Experts of a small language model: 2 picks a token.
Below are experts of layer 9 (counted from 0) of a mixture-of-experts language model. Rows are named router (the router's row for the expert), gate (a neuron's input weights, with its number), up (a neuron's input weights, with its number), down (a neuron's output weights, with its number) and show model dimensions 64-127. Each number is 128 + 24 x the weight over its row's rms, rounded and kept within 0 to 255. Numbers have three digits each.
Before each expert's rows: "comes after" lists some tokens at least twice as common just before its tokens as in all text; "raises" lists some tokens whose logits its average output raises strongly, later layers aside. This comes from a sample of Wikipedia text that the model never trained on. Tokens count by the router's weight.

# expert 4
comes after: " | ", " ", "1", "0", "3", ": "
raises: "2", "1", "3", "5", "4", "6"
router:153158126138165120135148164101135152076140119106105154114157146151156117114117145151130120139123083142143150114104127142090155129102109061130160156119115104139162165118087158104161133134160149
gate6:139137111135157109134143144176083120144126083139117137181125158200125131103166122142114126145100139126099087135129120140115105139138089138158129151090120126156134133088186136117119139154144141
up6:123161174137157122115122122092128098091132085097106118116139136136139159163150118102160167150115150104143109177092125129153140110115101141106092124146130142127145093172098095126163127074192139
down6:112151139093155096138161106121119147168096151140142121121142115097156110130111103131156104119136162085119097120141131138153111149180094149138133161137168114094117078110095116166090149116168147
gate7:133134117102134166124112157129146144129107110138137142176110110102076100124123164155162129131103082128156137139155132128121163127121124112143141166139105107128174124164157126128130150129138119
up7:123115135108084091138099128135117128102125133159105152114149127141099128149132106119135143089112132147118145173093126145103138127142105114143136146111125135095175144131089142171147141049091121
down7:146178109142152134139151089134137131155147164111105118109116121123137110182132123126131073112122117128145141124108184129089135121063092127160130145112152124119137128137111135093098141121137129
gate8:135090141161147142110129162126132121129108093128095129133140107119106153120142169143107121110171126123193133139139162121104080175155135108162129116110129133113124123126097126158124116119120119
up8:112094099131133130159133151121090127091137162142130099123170139091110154182087127094147162117138125147125129172121155152145061119107135138116125104166131088121150159096101099094121137178163115
down8:147143127111148103164097147129130118146160094097088128156123129123119133147139095136110149115110144113155152151167104112128120148152138113118146134141093123161130126075130117135128088089134154
gate9:131139156103089127119143114133164133117113146125105124097164122144154123097118111139123124133115106144130093140094112139108136141116134133150137076095138138178101183126086139113117105140148131
up9:146136148113136145181159181146134141140123141113182121151145138107159111141131138184136108128112124075137122125121128107114128147105148120103163101102122062157121130149134154139126143122124084
down9:122133082122146138140154158153117117073104138056142074124155137142137122126114114119103122123153109120110100097136140096103139152152139131158197151111102142121123124113155140134121121098126145
gate10:136131135158145143119162135124137135108125046144115127113099090131113157124144132172126154120125122156129144129175146136153147126096083141136114180105135114135158121108114111093098125146122113
up10:097121122129168135189159132161169131094170105107101135116103077146125126120127121155119164135127142193189122148114137110147125125118128126124127083126129129139132142123130165106096097134151159
down10:115144087137148139103116092116141107116134104147084110152131118147120124127135136159110120146168183146172110129109147125087108185137117127122078141099073130152127144126101111111171120131132122
gate11:151148141097137149154124145112130111100133149093078137125113151125154104174111156182114112116118125150120139097123118142150132137126141120159141106132105121110172132140149141139180080138116147
up11:135054141116122092132104145177150130140183121124128112111150128106096105143114142087095131111132147106110132105126145149115153152142168118191136075129114130118160123154121121139124144158126118
down11:152160151141129128125083100140111112157153098117159126143129148113119098165115129141148100103120171166107118135157112099139147116121065166169076147165071135122116170158134157136160103144137089
gate12:117121114154156140184152199161143119092120125128122132141153142139141122128144190084094164122124121170148147103105073171117124162123093135108167113105129164141129159130113131148143115110129137
up12:114172154104139132143154164124096103129109096150127140164122138136141132125144136158100175109120109130149139122051115159105141169115126161146127078119133142101136142126102118151132113127105138
down12:140150147147092134114161133102083123131108106142128153128098172108097120112094164110165147100088114132166135144111164137101131135137145145111113115156149107123133117151081103142124127136139106
gate13:135118150107136112155141122114158141106081098170102141102127136131143152146135114130172118116079092135149171138171109139133144118137147117114143137109172141148177116124154072127123100112104119
up13:131125149072167141133114130131156141136108202095157112144120112093109124151107161122134107155106139112085097155078114150116150109107118137143109096129098124116085137128102081158121116166133134
down13:154127125155126146138077137126123155121160128101163115155108096147114119168100130140138138152103159153115129124139130097170167151149121078099164119106130117150139120079109142095126121124097166
gate14:163121087175123123123140176124126143103102101176104152145099136139159147167097157178127154113126128134139102166110096121143126142092128124143132145131082138148116124114090175120170150127096128
up14:159163117089109127094148111165104152111123146130096140098159121096161127121179145126086108105124124125137153178164150134145125141126147132132086128099109145131162132134104110142111155107129105
down14:115085087129125152125099178140092141126126129113102144153164150125123139115171125140153145139163141115110132128114170139166153127123092125129119126100142147111117109124145146137125151092175115
gate15:152151154111150117119131180121135155167139140111101159143123135118113138158097107141107158109124147099156151112125113169078137101129097099116143146091075127113152115142166117122119139155133127
up15:140151125107098114157110175103116179090171169121116119132153176114133176164095166149082121162099158144073079120099148130135154097110124135093114137129144112131165130122115089114087183114133070
down15:130089135168116163167160117112098164088099121119132112111135133124123145122117142127133146123128163106159156102131113105129156161130133084132136139110130093138127165159119144100149116130158168
gate16:150137107080144150132120139104139128092129103118131130141104118108106113136136129089121125111123142132154148157135124118102142145113126120116174112127153143152115115117141129128106117130109106
up16:143101152118159131090161093125166131138127170151155079152172109098136104134126152142166075129144111128123129132145110154108122121140089102138106120113143110160135148147148138107147114137145145
down16:104100160163086128124166122155136125128086086137104142119094106139119116121119122149105104142114129128138119134139126149107150124076132137104130143079138116092126103162092142097145101151125108
gate17:157121147119124114139109140132106149130136106126130134129124144110085120071126103146130079119095121134145128128117125111095134068114178137127171171154148127129152160153109098102121170121124106
up17:115148116126076136170129137146162142124136122124079151111116110142136144097137098123124188156109129121134129123099140150092129092171137112137136136116167206124107121137141122090174102101104138
down17:087109069144140136106119146086128109124161095115120119177105190192071135134134138141121168128125153143136152100120123133143152132099118115123138056147091118111120136132125141126142128133123117
gate18:132129177116156103134180167095132166145091164137076113145086100128114163122130156133099117129109112131132171130161103145096139157112129136115144134107113108101143144095102176149090109153099136
up18:118146121105152131139109176160114100126175142137050081107113175147116130153119116131166162093121145144147125183147164105118146086115141119106128095149116119111124122130121102151133111155080104
down18:119138105159159143099124165119145161162169165084110133111114164104111103132155096118081092162125127105110155126144094128101135097131098065107127125126117154099154117110168126111109137120144121
gate19:129138164144104109120182129102159181097117162115122129118161131128095147119139156138121112145156172149112119125112098088144102130122093125185136133144134086115151142133123133107126132114117117
up19:157112115127132124120093144097098098160113087121102129117098142117119114127126126120127080098181167121114124129134137152157079149134151116104157129139132162146133197159116149102171150145086107
down19:103168156113118129095123084108093061101162125162124151091132150129119112146122127145140142138107178160146116137152096121091137121106115147117133114106100164122147125104145145126151141116121126
gate20:120148081169122133106106128113113118140143144094134167123114100143112116099118099118142091153131116167169126140147130095132103167129126137104128110169119161129155127109103161162167133088106128
up20:166172118127146127155118131135125104144139105112172139104104155108118130130110137116137106066122165108171165119146137134142108134100114090123122112115104098121083118106100149122100184114111163
down20:161071114086099118114098131082160140121148108138131129090092101125116121107128124144154146141133109164143184122161127145128105103126186143153126144147124086130126107098112146098097136099124069
gate21:154126131115152161119131117142105132141129123123097160152134131132106105108128118134104163121154149133130106146065150147107120186108139115113169164122153166135099103131081100106138140119113155
up21:173126142103160139121134162115134126153105110098139157131113085145117074103119141100104115102103126117141172128103139133162118166064111121162116148150120152076145094135133122114142128129151138
down21:081129117095174146128111110195146114147113132105101161146171141177145124105111104121117125141110135084126112120118115158086131142129122127080119126117135161107143111133116184147146137132124103
gate22:114163162130122130140145153141160121121103145139117137088129144099139122111114129142123114101155112132099156125094140157141095116129114128154128116093104120118147126158109117109114167125098134
up22:127110091136121092145133140099074105160116159115152120105099110113119134147135101118133170168099111112099171099176115135153150148120181105141136114109161144125120134158178072135144087155126113
down22:145115105116120117112110088125125088166120094125132142120162121134096124082143152118131123111150133145163144114128152152077123174152131127121121125123123146139112106089153156097150144189148130
gate23:105132123129095149156169161142103152166131157117133134114092155127131090104140096107132107119121146134087136138199116087091152118147155100113120144138118111144130169128106121064119106139138147
up23:127153127160108121148131161154117155080105116116117104145126119168162105116137121113114132132143135127148119145166127123098124128093114151059172138158112121126102104110095121134110116125150117
down23:093104147089109090173150119136098121122122139162095124154111136109144121133112127147115146133139137146117137117148152135156146119097084160111105139133126134149143082139108103131103146112128094
gate24:115153131175145119095152158145155145085150072122084127153138132111114159135111128104125160133148095152113130129133125104140126155103098121160132110145147094132103133156096113133132117110144070
up24:109111170089140130129187124144122134155090110081160084136109118124095150112111137115166119149079125109137146137110106170151082124084130137107116156085128145138158147127130115119134164122151112
down24:091116102164125101123145089153132117097141127102169149098170097141151116116131128147150109092160134088136079096141137164131138087106134139128086129128089130165128147101157127096124145119147165
gate25:167148144112148153129116133124121112165110177145179133131117129128113157100127151086126113157096114157115121097127119127155131130114136136125087130155155176151159128122162146090102058117100129
up25:148101144115166158098133158104136153101064142166119119100104144115115130138108137071152115150118116087164107125125156129113131093113150121145118110149132129132116167146137137121094110136148114
down25:098138109185125095114144110101106128116081071134163153166069141162111144140159113085134126069118128130146113127187126153159131175129151075079116140146131128109071095135133131146140128144108157
gate26:145151136160163115139142104122132116127120135137115129123096126180139163163103145120175150101115135109122100146112154098116151147124123126130128118134152128124123117130187125147130140162142107
up26:153142124134118128116137115156144134120135118119121108138128111103127103133118130102155136135129098141098094122131149140090143139120134110127122149122139131127107179115147137138110134155121173
down26:083151123116100157147135136136119094095108075110144104101130106132104105175135149047098125120120115127120113138149091133149112092152101107124135118115169138095098053154157162113141146115107117
gate27:151106156131172118134159135128112160103161145111116118120109184137145107097133138109138095181146125130116119117171113152134118138117122167120142148144131114144129129132123171108138144104176165
up27:097175124129177171145078097165119158145148208084120154103143148145098126141123163140130113148159151134115140156144110166119095153106102104104116104109138103140135099142134152119110116109147163
down27:087103116130174160126124085149131106130114157137160115137114128102126156135145124140132121119152120142156140176156144107118134142123155122137128159115120108137067145151125147129148099148106126
gate28:149152133102126123122116125144114128086130121146134131172134142117107097153123076122129112156106138141139079166158086147099063150140163144105116123111114150084154120116134132162093139105132155
up28:098118155129128125162135141129102109107149113151112117172144123118140164132108137161132083179108165141152168160122097154102167145128134112093131131122100126122147133138112137126152097144125154
down28:120130137120095139126152129138116101107143104154166147105155110115144135183134131113162086116095131159135115125102126155120161109177111124111069085151147108101123148118099140139099162131108140
gate29:161152143109112103158123169118142060096108121164099125131139105166131148157108123103100130140139100104153127126117114122112123129117166064116109146100141131111106140137091144123136140131135094
up29:155120145122118115120134090150140096145107101142116103134106143108093119135192119131098103122117144122110097152166115119100122114108141155130142147099105109140118137168128142160134167128129134
down29:113136089113120142108137110131145092109183115081100149140097085155164115069154146115133103103173135123162082120131149129133127154141127082144109148154132124165123121155106127089115157152116102
gate30:126141099141085125139106138104140118111125113132106117110136134134143124146125168143114173117128125165123159114104153177136102082151120109135126106160139148135124139133092132117143140119135109
up30:132153148146150139115154138138144163191114119102125155141092147131138116154120113108128124140123108150106103122143118108148136100128162098122117116067120142150168146142149113126143122121171126
down30:151135139084099114094110136120126153119110173155101151123125140122111153130155151103183136126154132090092127159151125084119104143116142140150174136118131144127107160129167092135126149138154115
gate31:099157132103133126158118142133131143121091104123120157125079127142115122134166158129104191164105082103136198122137108091126149126103126146169105100120151131104112152149117114114109114104146148
up31:077132131113124123145098148099116172117148133098106157120105115143102126124176144132141136130093109107104161090137159129147174151111160105143119172140151131127102117119109130124087136100123155
down31:141154110119143144112124131054139115147076111168148096107134115138100127111117178097120111151120092118125126161130145121133121142127105103125121149141109138121153082144106092091145086128137122
gate32:151117128145130094149164089139107112099150096084129122111138076158144112178128116108134160138141154120180157132139104097105135156139114093117103206159126124118149160177125105107112106139173104
up32:107111133123133081155110156105171154091131115111107137128130117139093116132092118124128134146133096123105140131087128125163120110136104144117124165148104136145175119103148112084162150179131099
down32:151126151186092151119152143133088098168155182152108154156135138143137157137104110128106101147091158128135105097101168142133170080154151123137111119121141103114120136151165163148175111136185140
gate33:120149157161130089166148118157144090098146119129109070100141088079103082103092101105157133110151091146125136089091124112137086158134089166113118130103130097122135131152138149147082142129122139
up33:114093136120125157090115167083127094121131147129104147131142120157126137065117174124120156163124132152158138103113133121133100100094152145094123152115109152087094155128109106183142111138114184
down33:130137121116144152038117128153139097164147112110132154139148126091136117086099155129136142125142086156118126123119149136126146091134098135125127098142100152115153135124081115088169185153089163
gate34:137128109116126107139147123097106146145130132134140166163132103139113152116137114155170186098135143140113128161124126095124133108076110107088127123121113125091176083130129120165147109115148130
up34:119136109120119127153076133140075126169156117118110166142172137092122177125103085170151123090092131088118151141062108143144134142137111065122157130132130143086144128158111108112145134155082103
down34:141125118147098125143152131123148119132116108148140122145169118122102126145130122089133127195144147157130109110134092132062148104156173099157169090156122142122160105134131099132154149115107094
gate35:112175125150111095132112124116147122137139096123122133103146117154116143156127105125102100151135126100136162111098161145134146080139126090188147182172131123132155138112135103099158131107128142
up35:121153111142145165136150102126143123145121118132122120130117141142097110145137153143151101133100123156158099130155150109147134116122180140146110092123116114167104116106126132154115161166099086
down35:135124154118092171122084176169126143138131112133147113107151097080145159140126118112115128103111158136163150131120108140124136121126141126111148132164120162111170098152181121126119135117122133
gate36:119109104135183106174126156139143133120132104125093144161134145154144123141109118093159088112139165121096129144106121139142112118108115073076130176136149143159171126134130098122114103147127129
up36:084156123163125141140157123111117183130129099138140104099118120103131120157087178142065092128131109144141144117127131133198110120099160119146124156104154124124157111139150100123135153123138131
down36:104141150139114150127140150155129137123084170106175130122109131159162138163145133120161124158135154109163134142106133177111116172150131139130110158139165148144135100141169143123123125160152143
gate37:150155129149137108139138124124146210108110128141126129096136162160116127151102150106147125104073091151106160102123136155126167087112144078138167146098133160172126130142096121091124136085128133
up37:142157097124129173101130180129109135179134123128122161152148159111085130114113132132119140125104142165160134109159134141114149143117103138103125111103155148167107121137082110113121122130113134
down37:137168165124113159110145142127158114138111107092168137146156124116125105135144113135129112105117129126135172157118146044117130098096211117129130115141146129145058123136105137100120182116123081
gate38:126115136054135094115125140143154137107116113143138145120080165135123121113133120157090106151077147154113151120095154169142145128121137085165134135115163176102119124126112145185132105131111140
up38:111080149166128145108103129139083112141136110141117151114102133150130124130115106106099127149154123078104171157108095117165106142183120134111165075124088141145116136136109129112105139116118122
down38:087137119166141139124138128147121149155143114117149116128136144122123142094169137120134110118086116159102112103141148112140127130120148141095126122119144093118116113154116172105125141173128150
gate39:125116139144176121142125119130081131091109151102096121095110133126118106143135137183126042123085122136142126120155117141134159112136092146150199160144140135139113127165152121083099133098119142
up39:183110151180146117126163110140157143091125124124136122165128146075155158150123169162110154065128097109138090107147122129136151112096177145129137165135175123108083108080121112126087127127140106
down39:149147107125111133163107147099123195112109175147133151134086122111121170159093153102122140121131131114169168130120094118122109128117141179120127110119097142129066116167103114123140127127114142
gate40:149111137102139113105116195098173097165157151113100113068121126155144118119124137132117109120122132143174153128111142123076140118148104081120132133135074157076157122113103100135172208132090089
up40:100127132113157111169107085147114148139112158124128144147147193129151114193112155096129146091101158126157143118157157120128156118095111093134133127128138177099107141133122136132140153120136114
down40:158077130126117111159137095139149124122161094143176120143144143138130121122163142126123133148146136078125125127141119141169108153091136159132124149126071138154160104084105124121088105135138112
gate41:158145147133116111123154127140157112096147140129101112143122093138122099104149105092144139140118134135107190178134136133112129100074087122145123135094069149127155137123122102071099118146147090
up41:122168166172133120104110119107143126116128136103142127147133130102143102118093102109122137109125094136162126168139155112136096108118109129137114121123141100136101090125147137114115133123121125
down41:130124136116145140162113119139127163099095119120145159109117100110137151152120174116131088108135131087133124123138112167113137158138082133159100111121164154123105153141123086134134150134098120
gate42:137116127151152117062123099138098160089164155137160074157118091085107146104114143179147133119134155140146147125138134163090115126112117112093136105125123133146118139128138098144152163166124114
up42:076146126085111130114116119116102126121138099113091079147115151095159106132151117102112162113097111138135107144123132140149114112179117129147126081130124115155171104073118102108139100123122165
down42:149144135145100163154114131154128159125146137142101109146103160128117124150091142086163152113160113097136133142102096148125120113108109075115119121168102124134111170135140105153147126163119165
gate43:111146077111132136194106111163124126159125111128126119126106092151117152128107084124124115123139107135159110133109117164090135130053107082088088118114127163133115127137099122104118159145144159
up43:113120125090101131124113113128110138136124113098089150150076122143144141108133092145115154106101151144141107142151146143149146116132106096095145129114088103120125133103144131126153140149148118
down43:077147111114117130117088139134116113084122135096163122141166137071101075179125110135156081166121090107157143155099150128096078139115132107146140092140121133148127115108149145138104125137165123
gate44:120151124101146112138125133133092140101123114115123151176154113106102119149114122090132097112139161177133142084152135101159146148100168103111143137134105137111129119143124135094128086097151084
up44:157139149135126125124096125158125115134140101126133126142132087134106100130111094131132102143127155100109109139158128112127136113112103107123162130129103121194101118174132136089149122110139141
down44:161136115139138144101106120097107080126122149106147113110157101132100127155081087089176130101106135148127091130121152144120138111087125143157143185095095062169133145184165105112138122131102139
gate45:169186118174141145117156113094145158105122109155114146150145101151086104084147108111107100134102133091148126120138145142125123152110094067153108130077142116125124151150109150147125121117123137
up45:132152124101117127127151135118119160132187155121084151139131124160141128140135109134113078115066125110151114124130134115107156190113129115130168154142100106155118129142140160155154125109119169
down45:085142109147141100141140117117146137152101084138121137129137113132116121105125135125131171126112119108128099129110140131123180103100127178067117118133116172118141108142130145131134048117109094
gate46:139123077174165115120118138093128122131138133170125103122149130181127116111108151179139102155137104123134154152117143084087101108115120100138144124139121136140161143161122158171144102135147124
up46:085073137125111125110176103132088133131097125125124137152139126147165147119122107070126111124172104135145124095106103107167112107175090213128155116165102135103121105148132123139118145107096155
down46:152118114147159154101129118143144135127114136136143131120117158126132105114149157118107111107111122157128140127144154111063121090092132116082156080134096094129119120131182116110073152145150097
gate47:164150073119188140123117144115155147098123132088155125101132147100115119135128123129133098161116128117141096112146171138131105164179117095137132144136099126139137153092130124119149121115140086
up47:117145132090080170123112117102091132151112131163097162104109102117089120139119127121148135167085111132142076157093126156127160122102096080115175163182130158128132151125137158130153077101157094
down47:146117112133140145124137147110135131135133118164145116123120147128106152139078144142103160116080108137112113165151159108088130127150127154156064110109106124122141120162133142101112141118130113
gate48:105176151117089121113100105086109083096152093098155147125159115139124119085127147166124100126163088111128174126147140136127138148085151105134140160093125142176157157126109145109145111107135103
up48:153106104100132083140128152140132168124169111168124111087126144123098140123094098130107124188115145110139112141161125195131187104106187148161137151149128137131122114107140105173109100110136118
down48:154120122145170119122116111118121114131118139146128095116115144136112148087136161122107145128186158074130081140160109143099057109104119103148132159142113104156142121132088115096129094146137100
gate49:131099150160099169137151149102143157087143115121160121100118146121110144105107121150101139139130122137161115139128108079161107126117117111160165146152097115157150096121145099188131119128129100
up49:173092113044107149143148136128136145151102119130130135114128138091134152134125094096146124131130155181080150116087130136143101054074124149093149155116148128110123138131139141115089113145133113
down49:111177128115158088135148110161106166165141165136120124105113160157146128130126131156134099107144119170136180141153079119127133111151153138129088157134106105110114123143114146136142164146125128
gate50:128117132163090147144147122171158136142175144132118131135134159121189136116116141158127189117163138135136133153097134152136138126093156118125162105110109153129139158093112140128130133094129126
up50:158099114134140098146096129173135142122125136118128140155168135132144131112117154103156129119159146123175128108141106108117150112113107133161122145120114175139117154086113138104145127126126107
down50:075134122110089112155108146154077108117096162134129148179114117130102163098131145124126156104120090113150139130125123152100126102125144089073124145124101133149136124147161152086103102163100150
gate51:123115166100130094150124148083133102113121121107167092148122129144182126106148115094152166159117113150116130151166150156143135142143100126139132107174081107141157124137117170080136105140086119
up51:165131115152091119142138114107146170150169120159155098159123124116139121119129089096135183097131182118061144128143136126114131118140093074125128151128154151102114133146153131095134139114119117
down51:139137109088130106155133131147109117125131116134145145090101181138138132112119137096126130153137117135132106100144089157158112130122142106162120163120149137145129143100162130111103149154145113
gate52:151165128106125119125163156112124165111117132166072125160113157100153116141133124145142112173140090109122106142139118125127102141109140165120129148130125126161112138105132149125142156114168159
up52:114124107117126112113082136177150104110091141134112156117163127107131128097134124108101140099141109141155144123097127167110128094109107095125116122081159165114088117108122126140119113130096133
down52:099142119162138118107148103074147118115123111126105145135139159128142111133130129132155162141139135149145071134149131111103124129121146127168105131118182145111104142092101105140132111124119145
gate53:123160130137119146091081129079138134119118130131147143122121143124180109123146127131153109148136120100087098146158143131110104112111122117129162197162141137126178076084151174125130156160164127
up53:123159112161102149133112099114123114142138153122131146111151084126104104113130092157122129139128131134115123178098105137120179127100144159163107125147169158149165149137147102125137172106129129
down53:122059092114151159108143130103161109116117139156111148141131144153149151156129141099112107157115117114150144157110111114104101097149129109122106072113128126116123180132129112149131110101144165
gate54:143146120131147132114138113147159135157081136150142136107146151124092148100150118132112149131106108169141144114131121123085166159147135126121144149113126138112148101147107122086107147132086103
up54:181110106126122134108145121129152115121122159094098135099163160158090122147089148116134172147068152115112122127123116089079154143142131074156150157149118132071123105141151124119140084163118169
down54:143148081126108119136171140138143125140170123136107138100143105098106106176134139112109149157196117125147167112126093125122135123121145140140144085136131109106122128140099099115151129147137109
gate55:153121131126144114120145175136145168151145102151099146109168125100133118097132142124111183115131108157156109153137135176096138124102130147137124165158121123124122160106114150109130141148071146
up55:129151122114113123156134135107167120121111096164084099117115132131147145133116106099155126129117126094117103106137123131076111142084121137125129073125140173163126130160130084098089155075142153
down55:149150138074146109110140151144160134126137130102173111150152100156136126105191133128119097129155143167133157100101119088114122159140114118121093118101071115129119130126087161107116141129129160
gate56:130090154116100140153123167095140089075144118153142157169114115157165133153123147129105120107120095129124126125125095118123146185130113112151115150130161114128133117125147140135119130107120146
up56:107149140119145154130145168097092106137160137189121114135133061104111123138088134157121110075117165157161171143120084120121116091086150118153154100141135102120087125152114120155162117167127143
down56:094175160130126151122117085145160118120163171097134137149118154133141143107141086146132114138080124115184092132103148133088150147170120151131145094110098128117095103162137121123110123140131120
gate57:164138149155077132092112111151115093115106122121120141105155122137156131114117120131124162124166139141134130122123104133091111165142146143140141121089101115106130135093140154090131214091126126
up57:147132110140139150108110178148119107126077183118144080117097152113115136125111149122094141115128092146104110129174136167130109113121128140152111165056116139128119116111137148147116116150125115
down57:146109122110149148165081106087124180195113142138121122103146175178111153101129100101135134099156182127175141131150111118139165080165131112158157093144076129126126118143163108126123117138160107
gate58:121147147147148138112124147138139142156121124130144140135133150126139108125130144117210164167117123136158131099109117121108131128113133114091125178097108100147143152092118093103111156120134131
up58:172177144098138146120135132125115094095142110166149105144165125118137110113164097120115093108099115103123161141095076135143080097142114147159118127124135107088156131091142166173112175137112113
down58:130149166137139099135127154142097125102133170140162126150104119152170146138131088132140125150122141186106157147137150106103148093117111086151111118139122127113130127131125134147142125114109172
gate59:127104132209127139111118155116093134106156166121152180141122157141101119125202112094159119088109134137130119162084114127092146095132092103105116101181186126163126153165145105127183146146083133
up59:075137188123120144142108111136085120176147138108093148085125115158104141108152115077114063122127139126101111135150157148099138160162144147159091124149109152185069160121115108119142127148167131
down59:118100155126093132139144179145160111155115099160154093096111138128154131161142132141132136126088112160154123107148137119141113157102123148106101137079085113123101129104150132118118143159125096
gate60:143129135142127116135099122134144127110182142135135129098125123129107120150135146100128158112109112132115135168124132139133156148105141062131110114144155140115135155136163116133112154107136096
up60:132104125147153119129127133161123108077118117098102131144129160174087130192149101140119115103160156123110104174113146115132146140139072104114098126128140131098143097140102116100129116154125105
down60:105113080149104132104133121148143060139122140115121099154128104171151143115127151105193151108146093102141135125134130090143119098132106097103138155136143101151127143130147155148131163115132108
gate61:108107105128119144065129110098101104094156137125130104153142113111125152131125113164148112114124150140119122143134102126142127158111137108142089170140116105144168147154194160120156138141123118
up61:112171137083140107156088138153155106140137092141156103118104150135118115132088114150145153087115159077129144117127123101094126152100140097116152100147095137158092120176122095138119159101119140
down61:130160159128106142139158125102109112145130115114145130148128101073113142163155091124121118146127142116134155152125115139150180160128116138082120157122111120135140142109158135107123097150116098
gate62:126111123117180124057165165119128116127130114158112145123182139119130126152129138149137142101086106123098086129139121145132128144142120098126073153152164147112096141138130130159172149120118154
up62:119096139115124083156128112146118120131130131088098163117156158158130132089150130099125146119112131148165132117117112138136132133142181124105148109131170118150057160123164129139103140103141144
down62:070139136103109101104159093102152123148128173135122099133130130154120109133140125175128098125113134134121112086116130120125106104158143131138096154119098122089126109102131152142144163140140118
gate63:099121119162154141097141095167158140122131125138128113090179149157154123128138127066164138139100119116163119110125076089097167131098133132127103164072121134156153203123146116179094135114135131
up63:131099060146125154112089142097148104130057143094153098118146103154159128148125125176125115151138103142153144124127173092133152130154147126118168113100076112159134122129145153111128153114104145
down63:144111102149110146170083134152122173115122146105175168131130130142133125112141128167145151095139145104115114089109129096102114104088119128115128113132165125140156118171113128148097120123125154
gate64:154119144132117151117118115148105129142159133118099088158134090152107106118102104157164136101108159164139145138164112139104102141124144097157136152126138121101087153097166126116129139135143122
up64:138138114119121115142158082126153137156118152083114140129138153078083128102145176135195168179161166139114117120155115110143110106101129137099110110096165133106152084145120125119101156122088120
down64:073133155157117102120143103089104158137130155169165140104143131132132152095112159108119176116141128123144130120152101132113086079107119117128122120094120116097127150118157134154111146096178113
gate65:155180121144140094123126126096128116121124122095088077148140158150112118168113141201099123110127133150103126120130119145122144148104086105121167101112165140111161140123134134140153166115113056
up65:110154148099157120104158155138151114159118167104099143159121162137156064143120135161116128135112106127093180108124133105112114077153082112141135176137128139119180109122123135121140062138094135
down65:132108147107110139117131098102165150088110147141137097175102116119099125120134117157132151138126114112108153130151078135174121146076118132107096117133124114124145121113162134132140108097097165
gate66:131140122142161152095125167107078167114167163134130094134115103140137111161081141113123133101141161124181119109108144138097103065110120117109139146119107159122131179149185150124117168075123101
up66:116105165085156169125168138130170117109112092132128142104116097122091114111128167166120127116147147159116144102138127134125150123137154152149085106155103141129121101150106146087129078123098120
down66:094116088104180103131087094143139125150128178140103104102119116155116139148106141090108143111140127125161083172126131162123123158146124096120111130086130130141125100072112105080157145090118135
gate67:117152167144139156176116152114149135141120139155139146173141125127132160126176145141118108117175095108131108110113105127119095124128096137136125185140097112099122135126097166078103144116135136
up67:133115096159151099125097149131099133156141158158156140146146131121119137142107136097109119155088115108147112127057114123123109122124152097089146140103136159094155142128128118123139111091174058
down67:133150157156084162169147099147106122081140133133182125120140153150164102115092138130161127112111106149115131131117094141117157133121083115128127150120126162083146152147106123144117136108141090
gate68:149097157161144154151153174132155119088138124166108117110102148160118138154111137139111111153126156130132152124123096102124141147155124129129143144121088159122111112131115078091127149110170152
up68:133130118172119130096102127155143165137144108098125129157100128147071174147164140147145110131107138094086133137159144107094127150119167129108122137137143123135117128132130162109101170140135133
down68:118116140130094102169129174109091122156148116151151106123134073099163135088110074131121132148097084101134161154120135138131094146108091138101099142130127142157135119094123134143139108092146073
gate69:176123110133087145162118129088144101120159110177113106123090055173153126111104161125120130161136093193166167124146114108135116103142146117183116145111116098127139140085120137146164147101126149
up69:133151158140163146178147165111124105139077186105090153128101144103126149128088096095170133134113109132106098132146113129163107139156111125104142114117145133120094161129114132138143144150124066
down69:152123155128101137122145145128163140103097146138144090115113140105109103136120128130165189143146089168139088127108123130160119130140133125093101142154120111110136168130180114106144127151152158
gate70:105184130165116135131092097147158139103155116147119075122120171164116169153131096121144107084148140076138131121094129102113141166145110090080143151150115111120129163091108115136153125125144132
up70:126137064106096123112135140135125105156147139153109104140120101149152135113073132162103118165143159176124118090090128096139167106148204101111117096098136150118081136136093131124113129155125121
down70:162143117153099079147137146128131163113123152099175113134126117163119126168074148099147096135139147143137166107137143120134132124173134119157127101108140122117171134165136128181168165128102147
gate71:140162151151138079122118139130126104150119089110140113145125132140134128097100093161157145130136125075156103123128101127139142171188148085122092127124066150130133104119132136109116143150175139
up71:100118098148129153077113137109105119096101151148152102122136114093152111083146143099142116145119160141096121112115143165146138120140165113132144127138127076117098149137150115112130126126132120
down71:131145101136110137144109111130162123146122139153078114182147148169105122102105125094161139136175125121087138107142113158127102143099120155113131149135097118130092158110122103143181139138084124
gate72:145184113137135164095148073096142149101121135096152125112134107140140137100120123097161082107121115106136086091113143117143105131136095079127120143107139126139159124117123101131132124112107093
up72:112141119118125158137125111141154101087092145102117125120103127152141155134092095131158118119197120101106141096142154108118131123105135152151147135145140132116133113164089133146157180120109116
down72:139141098080141138108114114119095089142082122129114104167154110117132141131104104133150122162160160131127148144126144092128125144150145162150107113113106108087164135123144111157117188134098101
gate73:125155148096136124101158122154116160087161134125133166116136134177144174104141159172120156099110099140139107147117058129114113145167106120106161165104089131142144129126104095104149133122152139
up73:164086148107136140154112127116126094140119105157125156182107108133093185184123111157135101151112099140082117134140172122135145121118127172141098102095153129114133139151128111146145114079148117
down73:100114139108094101120115124087110105125081187120135110162121130108125129139105099162123114135084102114187098136131055124106110161128112180115127140136139136142161145143125155142116132094148080